python train.py --num_hidden_layers=8 --hidden_size=192 --n_experts=256 --experts_per_token=8 --d_expert=32 --d_shared_expert=64 --hidden_act="swiglu" --moe_layers=[0, 1, 2, 3, 4, 5, 6, 7] --router_score="sigmoid" --normalize_top_k=true --routed_scale=2.83 --balance_loss=0.00231 --balance_bias=false --router_cosine_scale=14.0 --router_bias=true --shared_expert_gate=true --init_std_router=0.00753 --lr_router=0.000941 --vocab_size=8192 --norm="rmsnorm" --norm_eps=1e-06 --tie_word_embeddings="early" --optimizer="soap_variant" --learning_rate=0.0053 --beta1=0.95 --beta2=0.99 --batch_tokens=65536 --max_seq_len=256 --train_tokens=682300000 --max_steps=10412 --dataset="wikipedia_en"
Below are experts of layer 5 (counted from 0) of a mixture-of-experts language model. Rows are named router (the router's row for the expert) and show model dimensions 0-191. Each number is 128 + 32 x the weight over its row's rms, rounded and kept within 0 to 255. Numbers have three digits each.
After each expert's rows: "gets" lists some tokens that make up at least twice as much of what it gets as of all text; "comes before" lists some tokens at least twice as common just after its tokens as in all text. This comes from a sample of Wikipedia text that the model never trained on. Tokens count by the router's weight.

# expert 35
router:144162092108088120092106127174128160159120154148222147166141175110131133097052123116106074167130157085164171174109177100123116135148159125158131124101113100136092086085135154157115110173126094093156129089145131115136137106074156166116117171151149165095087104126179038174102066133111130106132090156138123149123107111122146255167136141102068095082160072113125106184128120157078143144163104156173182178146105155149179137093140145107130130166097147164140188149128147161136079102115152116131105142119130097107113117128112136116132108204135122107151173108134172116143092125206138124
gets: "1", "9", "8", " ", "0", "7"
comes before: "8", "7", "9", "6", "1", "5"

# expert 118
router:097144114104154146034197097149122135144161089115138197143144097172138121077112141116083097131128203135126091140110153041119131138130111072145115110091145147136115123150116137146238112182129102129099123117111179111089185115131108084098147211152121114085119146131097159127104157077104128117114144136134101118189088124147106137086137060088131099108142088126158104161131169157170135139132130133160205148129058161144107133155122150140064187135156115133123135126128150104144128050148072117149150086130126112079083160122140123120162197124176113053131075137118138128075141146137158094
gets: "\n", " Ar", "ar", "0", " per", " Per"
comes before: "|", "-", " ", "2", "°", "gent"

# expert 32
router:098208108128156136138173101114075128185137130137130172133178090173227126081117151098109115130107105160107100125059172196108112092144165086100092130169145116082103186083117146100167084156114163160163126139172112125136131137142127129189126159202099136100119179102162075161112116135125137125081138171181150155133125150130109139151135168148161144142128102122076146168124149075049067149176116125177200191127122111160080124108150165100151135153090123145117139122123128097097119093120138090158126098182162156184155095122088149153129127135155105186169127114139099201144153122096110162
gets: "-", "\n", "|", " •", "N", " Release"
comes before: "-", " •", "9", " Country", ":", " Born"

# expert 153
router:118205150156144165118102086143116164154112099115114089171186109136110112102121219087051114065094146096093118179067149128063123107100142170150111108162140123166122107091137134104131148135079169135110109099108153112135159137117147107158141184172178123114110120105113058183084108139117184112119118122110150089115084170113115063102117137083108106028137110115117126154108149160129117184147174143165126133083186092122124178114163105189053137148113156123094142119204138092133154138149104157141160171106158157170117083120083109079089154116168136104116085109110084161117108156134130141
gets: " was", " he", " had", " has", " He", " to"
comes before: " was", " a", " been", " also", " had", " an"

# expert 166
router:109179111140153123129105163202065152116116107070151143161116127100223145137101121085143139087125151125070134128039179052069125091062088102138146090144150103082104102108121122142084099211147132138113113069122130116142135123125109141153132152147144117104107120153100147173095140126120123127153133152177143171134120139126156128104136134126142151131121127011112137100123167149125121118107161123139194138074119193126080150132057154087065170126161161142103124133140135100129116116059135156106111071106171163119122075136118099141148204112172168131158089126127169109136113122139195175
gets: " |", ":", "|", ";", "-", " the"
comes before: " ", " A", " T", " P", " X", " C"

# expert 61
router:120195094130128174163123156129120158105078100118116151142171104084135162065095130173055152115132126155165131123048161111091091137142137163159134128164112114089163134040158191078182131208094174139116141109137193109092154065162098130188156142170126113115089154166119192146110094166104141155202116124166135126140124152125135127123088163107069107063162116087059137163150078148157131156107117099153170117157145141122149119172136167140075152120119106152096113120130107094105153109107132144125079141167141155160127142119129110124050094163111170122095114204154134112145083091113129107
gets: "ed", "ing", "s", " him", " worked", " served"
comes before: " to", " in", " the", " with", " a", " on"

# expert 65
router:109165150163167147131119166184169151126169134088101139104164071084156127139084153128125128144149146101107094172068097160087117101135119097160179118178142095091174166161173100115110101128106098140085150115103109179168073148096117106085177144169134116089097142189160167153136116198071168147124082062140136099112082168095167122129135127108083130129157061096121135173137060145150100191094147170155147117115148100191091160142057115080133115202154099164143118137086092092108125087141164097144105065123108135115133107105126150157075113147127138141171120122110132183142066107141100086
gets: "4", "5", "7", "6", "3", "8"
comes before: ")", "),", ").", ",", ");", "–"

# expert 17
router:124167073246145123075136119170072105113142101103130116145099131124139164104103160113145138095133144074123155130112137077091094132094110084146161114087135107125110148136105150128103046136138171083153155115155122115163154180096102102119205177110106099145112126129137119173085132096111122085152106143133146131120207219133185116120050173150182101119112057086112160126134169113139144213127144082159099136077150183149136159149104144144138117189135136137115154077131171091143086127099097177157138094134164096146136113086115146082144147177136133124158140200118158090105117148114128158
gets: " |", "\n", ")", ";", ".", "---|---|---|---|"
comes before: "\n", " ", " Party", " Votes", " +", " Democratic"

# expert 167
router:110136103195119088128127138108130145123163045115141131154198084162180104109090188147122168090192069090093121180051191078166166114122121079234151113126088163132120145131138123128123127160086115150120170092160133127121109083080125128100118117141123073134105139175113161127112153164138147168158142094132135148136169146107093122067149088133075118125103127117094088122175112188158112134130184135154104120044113114119090129147110218106158164137151092157104101117133153128093130120113119138115135122182173072095120153149146107117120129150091147122136155178142166218114103097141129088
gets: "s", "es", "ation", "ity", "ing", "\""
comes before: " of", ".", ",", " and", " in", " to"

# expert 24
router:076128126166108112149130147175106139144094097132179132166118174134172141113113136029138179103159148119135106153104153121068111100117070077149090091126172112124191112106133148129157103201079121105175111058089140114134135173180091161095157148110114101148108062181135119150085115172118138111135131125107133093159128104107109134114193132102101131132094102073052110120163184109173139101117165073154190103083146137133119112138086165133135149162159127137075153116129131103136141109077162127153163116142178112081148125113099069125173203099187144184126180142132146086165137103191113164
gets: " |", ";", ":", "|", " /", " –"
comes before: " ", " —", " (", " USA", " –", " ENG"

# expert 62
router:070154090147186140098229103169151136153105127124153129143170134088112158105125175083101110082163064143149097175121137104153080122114120109146201094120049106142176122173190174100109097096132162119103107076118130137099091090132100145200161086171153113114100151142120119131116039124123140102126079116158143165122091127088112183088119144159108089060116146132116154180075112190105104118167099115166108122151215108086180148102120111110096125169131118112110143147095092136134049129106149133138152105147141162107103079132155079111106138128127134166151142153150116111161080171155131157
gets: "2", " Hu", "'", " Fo", "fo", "hu"
comes before: "s", "e", "8", "7", "en", "6"

# expert 254
router:125195088152158137091120131130153198080120091085178119111139134134145135064158156138104166133120132160154178184011177088092122093151125096189155120105113165105085129115156180119114130148099129126133139126184119102137132101138134127125169150168104124050112071147099155146123148145141093141171121121167146165095096125111171117120076084111141119053154115129027121137099090121143131112148145144156119138070133105104122154126079146164150131112118118164090100090123132084110180058134130117196101126115092069130124097160097119138159139155159189111132114199146141116153139148205077102
gets: " with", "ing", "ed", " of", " for", " that"
comes before: " the", " a", " that", " to", " by", " his"

# expert 30
router:090151139135132113117095140153093147140149105205171140111140082114141109092084135099141121127159147118116195142081233097090120153110133108108141177106143079108116104117086120121114099170131117108136081140144136149117153076095113124113134143132096151154087161162164098199113108125130139101106133117155133122036134154128125123121088136150100108146091054133113113177113144108105180204143179094164176153088136125181160165093096165159097133120074083180147150107107159151083153125028118049141113132115136121106148133119110167135080192231112108132095120104147123115135095113184148089
gets: "1", "9", "8", "0", "7", "–"
comes before: "9", "8", "7", "1", "6", "5"

# expert 143
router:124184148172119121075115137197147170132111137156186115084165128128142056118127140064146178077218153087128128165078172147143105131084118117161177101084183169157184137121100122112151106131178117123116102110149120121140114118145101078107141188086125098085126120140121194125108141198147114092159175053176102121096147167124133144077146082165068139146154051133125088096145101163117141168116174075154106113102084108103103136136108138128119158169124177162105165141136165093094131109123090130150121161143152079136115141132157159111144119074110138168131108169110161144070054128147161168
gets: "s", ")", " =", " round", " record", "es"
comes before: "\n", " |", ":", " (", "==", " of"

# expert 216
router:137092087136109121118153105170088141117129130108137179093124103079146149120130149120100138137166071151110141213055186124125089130109127126103149072180114132096148168132167174185130071125147159122109047102112099172162139139162076192125106118139083151107114125111123063099150153147082105120173156148120159147129158126096122138123174115114088116169187108140101097160073134182185061205104090160169099114072097117150135119103112162106088138147156153168121171050182087094129106124088131138104126140111156113160077124139107088101068175155137086121119099127138092179128096179153107125
gets: "\n", "C", " \"", "-", " (", " C"
comes before: "==", "The", "In", "\n", "C", "==="

# expert 150
router:144176131146194129132134116163113159156127095158140107127175117065089137157116189121136105068186164100136114142081140147113113053150155120192120131208086115132135082045121126102164117169132089116115083113208132116121143108097128147074159183152130112102115077136134140151092081172125159147141113087146122117117134179119106128127131107110089074145152081081128147099197105173113094136209157138159132105101180169174125104134108215079104162117132106155140071107165172131167164132124138116172152137149143147108120131106129113103109197146162158152170095157089141163090076101124119083
gets: "s", " they", "ers", " who", " people", " were"
comes before: " were", ".", " are", ",", " of", " and"

# expert 117
router:103139104168122137068094103132164163138142131135123146108127131096157123117102172089157070126121179133145154147075185135152117155089193143098142145143152083159096158119117213169124088136122106132151125087109129113167157115175057140144140124091135126092123078153141141105092119156154140155227118081065136098117109162165147129081174081135097098140147119129081092175121133112178096205169109077175054169071126140098155128124118150089188128179161145190126148101118122072130083170143129169134134112166108081110118153183146104042118132160165123162137113139138117137130124153106169072
gets: "\n", "==", " ==", " =", "===", " ==="
comes before: "\n", "==", "|", "The", "===", "In"

# expert 27
router:143168093195129173116127096134102156163088067104125102188204086194132169126165159128126100137177109105137115143059149125128131120119099105177118107054091075123146175113146148115116094158086145090173141074162165121087105098108102144131154193159103137096054172155124122142151139141080135164108173083123122119142099162111102157157167103119075121121114108115037104095157089169155133137157092107153140139102158105115075159094085216113181186138154147162096098071117156187102101148148100143178113106159143129170148110120137145131132146152121130137136065132128131198164142128138129111
gets: "s", " it", " that", "ing", " I", " \""
comes before: "\"", ".", ".\"", "\".", "'", " and"

# expert 237
router:143126132139138097116093154184085146156110149117140163109155146093139088102205123156119163114198131130133103201074127164081147090073134126169147102135115053130098116118142185134094098142079108125125021145117147105087148098143097164152181124162112124093079135109090118097135134131153141137134127151140168116070156148139183056118103149074075115118103108143168111127174111110109099146128127066152165163161151130194087150103104131114123189126124132197172134171101173115102198100155151134146109161200122087114134126124120157113023108118138106139140174107114124123156133110186147117
gets: "2", "0", "1", "3", "5", "9"
comes before: "0", "1", "2", "3", "5", "4"

# expert 208
router:119148103092083163095156153155041123126093169116118165113108028150126158110097160147148140051095096095148110115107194113131103114098123040142116140112106100193146171149154131151112129132110164155116069133127206054137114086104144111122156156123131151155164098108165196095123162122113131104158087135174176042138160148124125094124124137105113106144162068129128144132129165108243168176124128086169162117139143170160101173135127128116083152127191124130111168105060139120141105111131141122177128157113108155123115103159131145128123125139145131136167122172141094146152084083062104131
gets: "1", " ", "2", " Ne", "9", "′"
comes before: "3", "4", "2", "5", "1", "6"

# expert 234
router:112222094155146129106114194151076141165116050063135136090106137084163129110101176085097136147091190105141132136027122103060095108087098102145145122162105093119152132125134141113094057156078105136095138118113153087167152097151107136129149174137129145092090101145138093210096095182110119112125152124133136132071123128115135117100144126105068147172110089109056138163116122144130132097159123120141128166080111129120149138171078120132152192118184138161087125100105103117086101115106112187139140104129170163102099107084066108143162163141129180131151127170152134134129087060177175106
gets: ".", " of", ",", " the", " The", " that"
comes before: " the", " he", " The", " his", " she", " In"

# expert 13
router:104172146152127167182118089135159154145143104144150137158204126085194155159132149135127115144177175168149095147114151118137151127134138109193136142146066082095120153155119172139175094186121096106142126120214136169152112097080126119100139155124117149126136149156110081164161070158114152100157137136181121080132131143174105160130120132071065093095126051098110143134142118142121150136169116099152167147104146069111088151110115205141073127110114115154120124117119166118092162090131097140213165162124173149095046085113150103089090167164124139111104089156143122158131068031109128087
gets: "s", " to", " he", "ers", " him", " they"
comes before: "'", ".", ",", " and", " is", " to"

# expert 21
router:109117143156167138150153219170092100124167077116107147142110177140141094102084189170149085107135180154171116170041173130096129072056123088129144129128113138105128153154224126153109111109102113095126125118168161094169088091147096105188156105130091119101112121104183119111131121060145109126128120152100105149064116146104145131135096092141134183128102103089103110157159136122164098065136103100158127089103171088148148131121121173183130137126122163171084099107088089085075126120141132179174178181120130077147108111166125082104148109136123120183153089134193187131168143151147109169
gets: " as", " that", " \"", " for", " where", "-"
comes before: " \"", " that", " the", " to", " he", " a"

# expert 40
router:100177169202152149140129157130131096129119150160111103177125111164121166093161169094140098120199109086102161155078132101087090173066085149125150091107163105155148151142104138126176088139131113125138144107164099164142107113080091125164139113104075074079134115146158137118091092133132151122148147103125079116147076112151169182062103111159120086121145109113126092146207092189143090174159201117171100098086101124128118154135166143119118183101136111158112196197120132141070185167180107137124153133104148147192102116104144110137120158083113137121081179179167086109147058107135123179
gets: " |", " /", ":", " Apps", ")", " Position"
comes before: ":", " /", "\n", " (", "ed", " career"

# expert 41
router:159127146064132154101130153193120133142100083154124157091103107136147127122069125118102101118114110144128175181101233128144121134099106113084183125210154119113140153134114230187096101139154101102102107143122133096099196062135099188217184101149136160107108073157140138093142100125094173132165090067098132156105143122080130148106129147114064115150173157136106078119153121154221090137162134111173097167044121100142148130101076165156147152166152113179107117106162093114116112142102112104146116147119138118165118130113153090120160150105100093135121142092113141124150088139144157116
gets: "\n", "-", " (", " \"", "==", "–"
comes before: "|", "==", "The", "In", "S", "==="

# expert 149
router:149202142151140136083136082230127159116142107136088123139171144103087102109141202108118122088185119066137127150127165164115159141129122133134158107148114150113099091086142165113187140191097181123109114122159131109109134126153145098133215118152097122082121091146118096222125066120148116136149102144063120157064150141107119161118133171121082142163134075057108150141155125123144125169165153131153127123081171152187134162123104132110137191149191093136096147124193121132049159083143148098161166111119180166095113160131124132095067145140160136186146146128133142189129129145093099133
gets: " he", " and", " He", " it", "s", " which"
comes before: " was", " were", " had", " is", " would", " became"

# expert 4
router:118127114132157067052157134106095157158146132056191117122118130105108137138163148134126144100118125116102069196114157137080110156116081113192167140151114140074168127072174155118130099118082144145111136079145126113110086104160161114116133095118125093135143142148098168130109125137117116121161125119130112084105155104127134152082092096102080122137170151086117147100103036139125181179124117142164191185104188141121091160070145125119088167127141037170086193110158114113123108108115167163131094104155208142137143153125091167135062216099205106149109073142124159130128125107130095130
gets: "1", "2", "3", "4", "5", "6"
comes before: " |", ",", ".", ";", "0", "5"

# expert 68
router:096140151157147137145111156178092103167116077142128141106071143125170122067138075081092113131126122172123157175095152155056080117116120073186115100148131108155186117134102213093133117152046060120149136161136190148121134105144105153095151160133109140153104152167125120184044118180079156112187094119158142112159103100130086147105137101129088174149135101088120077154127159107130112115122134146150205187118153117139130167124059123134071140073131111181083160116174144154134095120143202121120114162140083100069120132170104135109116127118135179148114150197135104140121137086111101113
gets: " in", " of", " to", " from", " on", " In"
comes before: " the", " ", " a", " his", " New", " its"

# expert 220
router:057148145099220169103163065170098165159155124093144163087144112068140149125123111077106160139126044099110094178121173112102103168101081100096143135094083139163136116107151153141099081116121168208102119046133132131155113118141150099157142093180120157154160108157129103109121101152075138105131075147102155108151161116095128109157126138095120165103154073137121095141123096161140078138137153145166124164185219144158131151074145180174085152148212191135095112110125142181133093125118117119158106113147126122112167074123156091067158124155171117143150154124150111099101091115129163134
gets: " O", "9", " Co", "O", " U", " Vi"
comes before: "4", "3", "2", "t", "l", "–"

# expert 5
router:144111138147113091075057118127125159143136112119140093078161177155146082122119137092098072151195165155166119137110174117119073078104128104147193112138167105115077090128166161168138109119113143131148084128151140120150107108102129129125107100190083114134112103172103074153097028094152157097195125101138117155182139166102169118089163143140102147078153059147164076113125100134092128136095084108168174156135113101131106204142153166077134117146130097168168146112140095160114183132132169155207139059138170091135122096065130158136117104076166128155144158119177139132129123125195107142
gets: "2", "0", " Po", "s", " Ab", " Val"
comes before: "0", "or", "ent", "ol", "id", " /"

# expert 96
router:109165100180167130142132129113129169160112110134105184145159144088168162128135211163149201100132125137112140150020186152133121088106103097164104097125111109116123128137176145089163104160137112144124106084086132119133140079082142094093185124140151112140077130159126145153131182187118165119136130054135120116094129108123141095113128113080067118117174102117105088114097045166164085093131126097150173103090133119141129165112039183098127148175115094117134159108180097129121161059144135168153131121162118078084122137091129131102066125108189185171137112174144155184097148170118124119
gets: "s", " season", " time", " However", " year", " years"
comes before: ",", ".", " and", " in", " of", " he"

# expert 105
router:108162140170160089093134101157115096124121079068111146062168111171190084118142134122122108144108165067113076191133158092113124054172116084097110133138120104121127223138142159097091090178105192148106142116152186125181158119149198101135120151089115056128141134105081116136127104143067152119135087121149112166154124149115119118189183121081119103167159085073114112127104146197144088147116100105169144108106122096088130133132108121130085074143127126133121160112122129103142149117149102114139086126089105148088128118117125088122191094133145136206144122192131105163066111103155205176
gets: "B", "P", "0", " p", " Pi", " March"
comes before: "1", "5", "4", "er", "6", "ent"

# expert 109
router:109142147150204092126177167134112170144146152102185162125111168124134071158176160144121136093167079079135150181087188096131103140091106133169098111109155116131145115078095127183098105124118108075127118060149149090133105088138121158124114114135087101078125123155085095182115055099129162104216152106155130135100115124188118133101083064142065144122190159089129145158125103095116145140154158175156162128139141115128083121043177135097105206151129077123131162117219172084123155113104140153139140123121164106155103168156135151128084141123176123133117099142158148099117161066098117126
gets: "3", "2", "4", "5", "6", "0"
comes before: ".", "–", "0", " |", "5", "8"

# expert 59
router:138124127160152114088176149137114190103133123066182150134143132121095129112127133087110097121125075132166107210036197142107152105130126093167134092170109052117125165124092107162130104134146119051159036080129126065085129144102139128148147103151088076104090088127057110130102112176148117128147110150114139152033093157203099096149109096123120134112119172096162171106141110124104111129140151092161148125182175128110073124082104099119161133126168134169135110135132114172158126096099146167149166116179186119129091132123103123104061185101151125159118110111116144135155158108180114167
gets: "0", "5", "2", "1", "4", "3"
comes before: "0", "5", "6", "7", "4", "3"

# expert 225
router:167158136113223111083144143127108163175153114081163150145134129118099108089093165118112140084143090144177147173082138117081136101150108092181154100183093087107091103132094105119153084126116133067087144054117140105104125119122153168131146151183086080135071123121117077148118155116148102129182064114187137194099139114186151136137114095088064128171158177070156178212158058143126163149103112167152151112135143114125128126122130181136172189177157110154064121135133132160131167087084115131144101138153141148111120119140162109127079170192152123125155132115175120113115132148089113174
gets: "0", "5", "8", "9", "7", "6"
comes before: "th", "0", " |", ",", "8", "5"

# expert 253
router:163156085139133060112112117167124106144149019141125140111215100142157167095197090115110102078159145120101113174111157104110107167143147177155170109103115104105119164117086157106095108113146084108095123112143109117200091087112160125132178086066124092162122136099133148171106145137140122156077093138084119144150146190134116058072104123078088164113113155086126058082134153110164126132173121097155088172159114130154062140130116167156110180168145144135079118074097157064131078133114174132125099075079118114110135123162116116141118169110141109154170121144101172188126099110160103153
gets: "s", "'", "is", "as", "us", "es"
comes before: "s", "ton", "a", "an", "se", "tic"

# expert 18
router:136127111113070164070149114153133149099147110155169131100211152119132099085130134058101054158135177134160078154116154079131121167135143120153215114175091128140118135109134176058169071124130147166176065125109120109127070136063167116103089148141124061150115098128189125139142129128129168117111136122088132120161100138130094102132118115092114151100118123092115091116154111113176102124129111075163168137097148112125147242165143127116091106187096061192162159123158134109113131094144106132116115119124124131141162096134145144135128164129142117175176123146081161137163092045192103075
gets: "'", " Con", " con", " pro", " Pro", "s"
comes before: "s", " School", "sion", "te", "se", "du"

# expert 222
router:099169026116118126127101137119095127149163080087175123106133117091129097119123132101134104148153140133123134209088161142111094088140112099119096089131156150097142192169143126124143087125099109103152128036131116118120169123123112086110135117160071077155109144132112157115133159143074158073201101132134098148121148169169106208143120071059075127143127091140103073114094090133119120146122228131156155162118131134101152215124138200063144118157190113124124169114113123112109098110057135118162163145142179090179105128111137150134065131116152131172128096125107117117076112140125088100
gets: "0", "5", "4", "6", "7", "8"
comes before: " |", ";", "%", "″", ".", "°"

# expert 133
router:148192117171092077057089103147055126125148149153099175150138152095147132101186109122114147136161137112127138255100142094077162080094103127127148099144142020146084149165126140117130095114114140084093018135120140124119148095128097107136173119183100108113089113138095127084130096133148182161158145137133116121151146153141127071121083102120138100104124168124177116083159111143159131141166111111170184152164145120152086137144096098095140150165136143135128085166119134091084151124167137117184137111207141142092148117165095102112062140121152131139140104138179139102146144109173120071
gets: "0", "2", " ", "–", "1", "9"
comes before: "0", "1", "2", "3", "4", "5"

# expert 244
router:082170082139130092088122109182123144079130148202176199133162134139184152067123120102078171170142098057126116139114137116109126174058128120120148119122141075086139125132153130114093176162110135140128156121112127079152161173103143141070174148094039145102097102161120106150044137109075120164157089065111139134133116140183087118160109107138083116100161079152152122147067139154132137133144127092159143120128105106146134144189153150107112129144101104127124112138116163135142146167097149072163122081169119094147121138191116119107087175127142166190148069127171198118145141107187181080
gets: " October", "|", ",", " September", " November", " December"
comes before: " ", "1", "8", "qu", "ttle", "arch"

# expert 145
router:106232098160186124124103159135063158127127049080182160139074123155129158095127096082106154095095151098151175135064151124075142113108098122151122144172115110124099130135168209111139097160076093162083101127129162125174158081155082168120137151110140104116131090172163128211106125200093132128123112155119153140125127113119141085088112108131131126151136089099080098169154120113163110084094146134158177131095072158145125149165054125104128146137180141132094135094125098088118129097107148192156127123160144167155108078102094137120136159113137179131154117226164149136145083115175140136
gets: " of", ",", " by", "-", ":", " with"
comes before: " the", " a", " he", " his", " it", " A"

# expert 98
router:128150110151126113134101142225153156184140065142113149156201124136178118092135113119092146111158177133105079151116140135085123157151142136219158144134117141128126124135131100102151104118127037069097148068159096086139132111085129158158163067095077069131126027143134156161082062150093092160126132126108089124126132197103119099067133128101142156116137136092134092092172106145153130123129167063150090160111120102141125185144077126142124139161106160148133109131178147153117099106115154100188140160140187110120108129154111079139138164114178112131144090151175130175178053119124134158
gets: "s", "es", "ers", "er", "is", "as"
comes before: ",", " |", " (", " and", "'", "ton"

# expert 14
router:127180111199114148062197164187145105122147127115098152124137127127086111139127127158152139097118087140134102119127135087045100107096057106156121117108170123135123096091131162132147124161165116136132149123130084058138092126129105123094100154159097117102077140101102094211061110181114129084162144095095103104151117122157133112149099066154142142107097099120109104136135155081117161196156180054180122144104155136101134161136109102139106102176145098164109144148136107104123138132112151133237161091161182068090114119110180140071143203070147126123127143168191145092146084122111118158
gets: " |", "|", ";", "-", ":", " •"
comes before: " ", "\n", " |", " Total", " Win", " —"

# expert 23
router:154236079135112195148119090119153170121074125149146164177155081116143142088101139138106188144155092166141087164034151144083090115092103095222127165131133142104148158100109174098147146198134128134132153153153164103159140067139132127144132133188144107124096142200115164150105128143105098119188148096160111119051110174172139151138115161107058135067123105104113138128116102161130147128116148066153133113105146093114129128127094126163141111119173140160072109109113143140122083107125137083153093114114122110088116122163117128117092141176165193107132128213119135147134066109076161110
gets: "ed", "ing", "s", " him", " took", " made"
comes before: " to", " in", " the", " a", " on", " by"

# expert 165
router:119232160151168132143154105128097129154123065089137121131123137094136138146116202112145112100159120118152149149008142148118107105118137128180133064164123087117101132128131180206135147127077176178138127099135198147134163122072122135106120108121129093129136093142185132172140086149120128118121116159169151121158112159088109158152088150072112160099086143096126090141133124088134148146179153154153128152045155131129091144114098191120108170141181136122110123114168093136094162062133150173215126131103186131143101102104077148083096183140126139124111129171206159128130115110150169097
gets: " and", " to", ",", " that", " but", " which"
comes before: " the", " he", " a", " be", " was", " they"

# expert 53
router:109178143215140143118132090168051168127138134140136145143129110110192127132161135088107126039120106106137109152116194041103109131072142145200148098081124122111131096146148185132114140118112119085189130087139098117111151163143114136152122093140080067131121111146135120167118141098095119129128126135126187097066112169122120136093121133099126163103102077068098082185101155119187091159150112139135213127069153080161074137110108149118098157143121099131086122140136124079163132126136182104139139111131152067120169076174135106149146150135161153142144160226171125101124083141156121176
gets: " |", "|", ":", " on", "-", "On"
comes before: " ", " October", " November", " December", " April", " January"

# expert 245
router:123176129125094151072057104161091099136034077161103118088151140152164135093112168171148115103160098069171138138038181111121125136087177141162101174106150133085151102115060141127099127130144059119085108072135107145175127110118112138173183119150082043140108142125133164161110123133129148142142087115186099169150161110112161127137118109116141119112138123111092169138137066190159151119128145130157095141136120104142089177128117100165150173191099122195115092105079142155153142142150100127123133067142122097133165139122053119071108162112116144142148144144089162195111100134184080125
gets: "s", "'", " his", " film", " The", " It"
comes before: "s", " of", " by", " was", " in", " film"

# expert 85
router:096185097186131102112139094179154153102150087119156117122151116148094093101130182100133156129113063056072149135050218108160100148168161077196156082134113114143162121060093183142157110136075107131105153042119156096141160114121126109139124061157164133108096130145142105127104100104106097166150139070105138156155143135135131143104127139157078104145131075137119159153154129147159088104135148145156113126107122137135115127138084157089160172193149123138115135083160176125127158041124100106118131101157132066105135142150126130092116140165157188190134205140136164187089114095177120115
gets: "s", " was", " which", "ation", " that", " It"
comes before: " of", " was", " in", ",", ".", " is"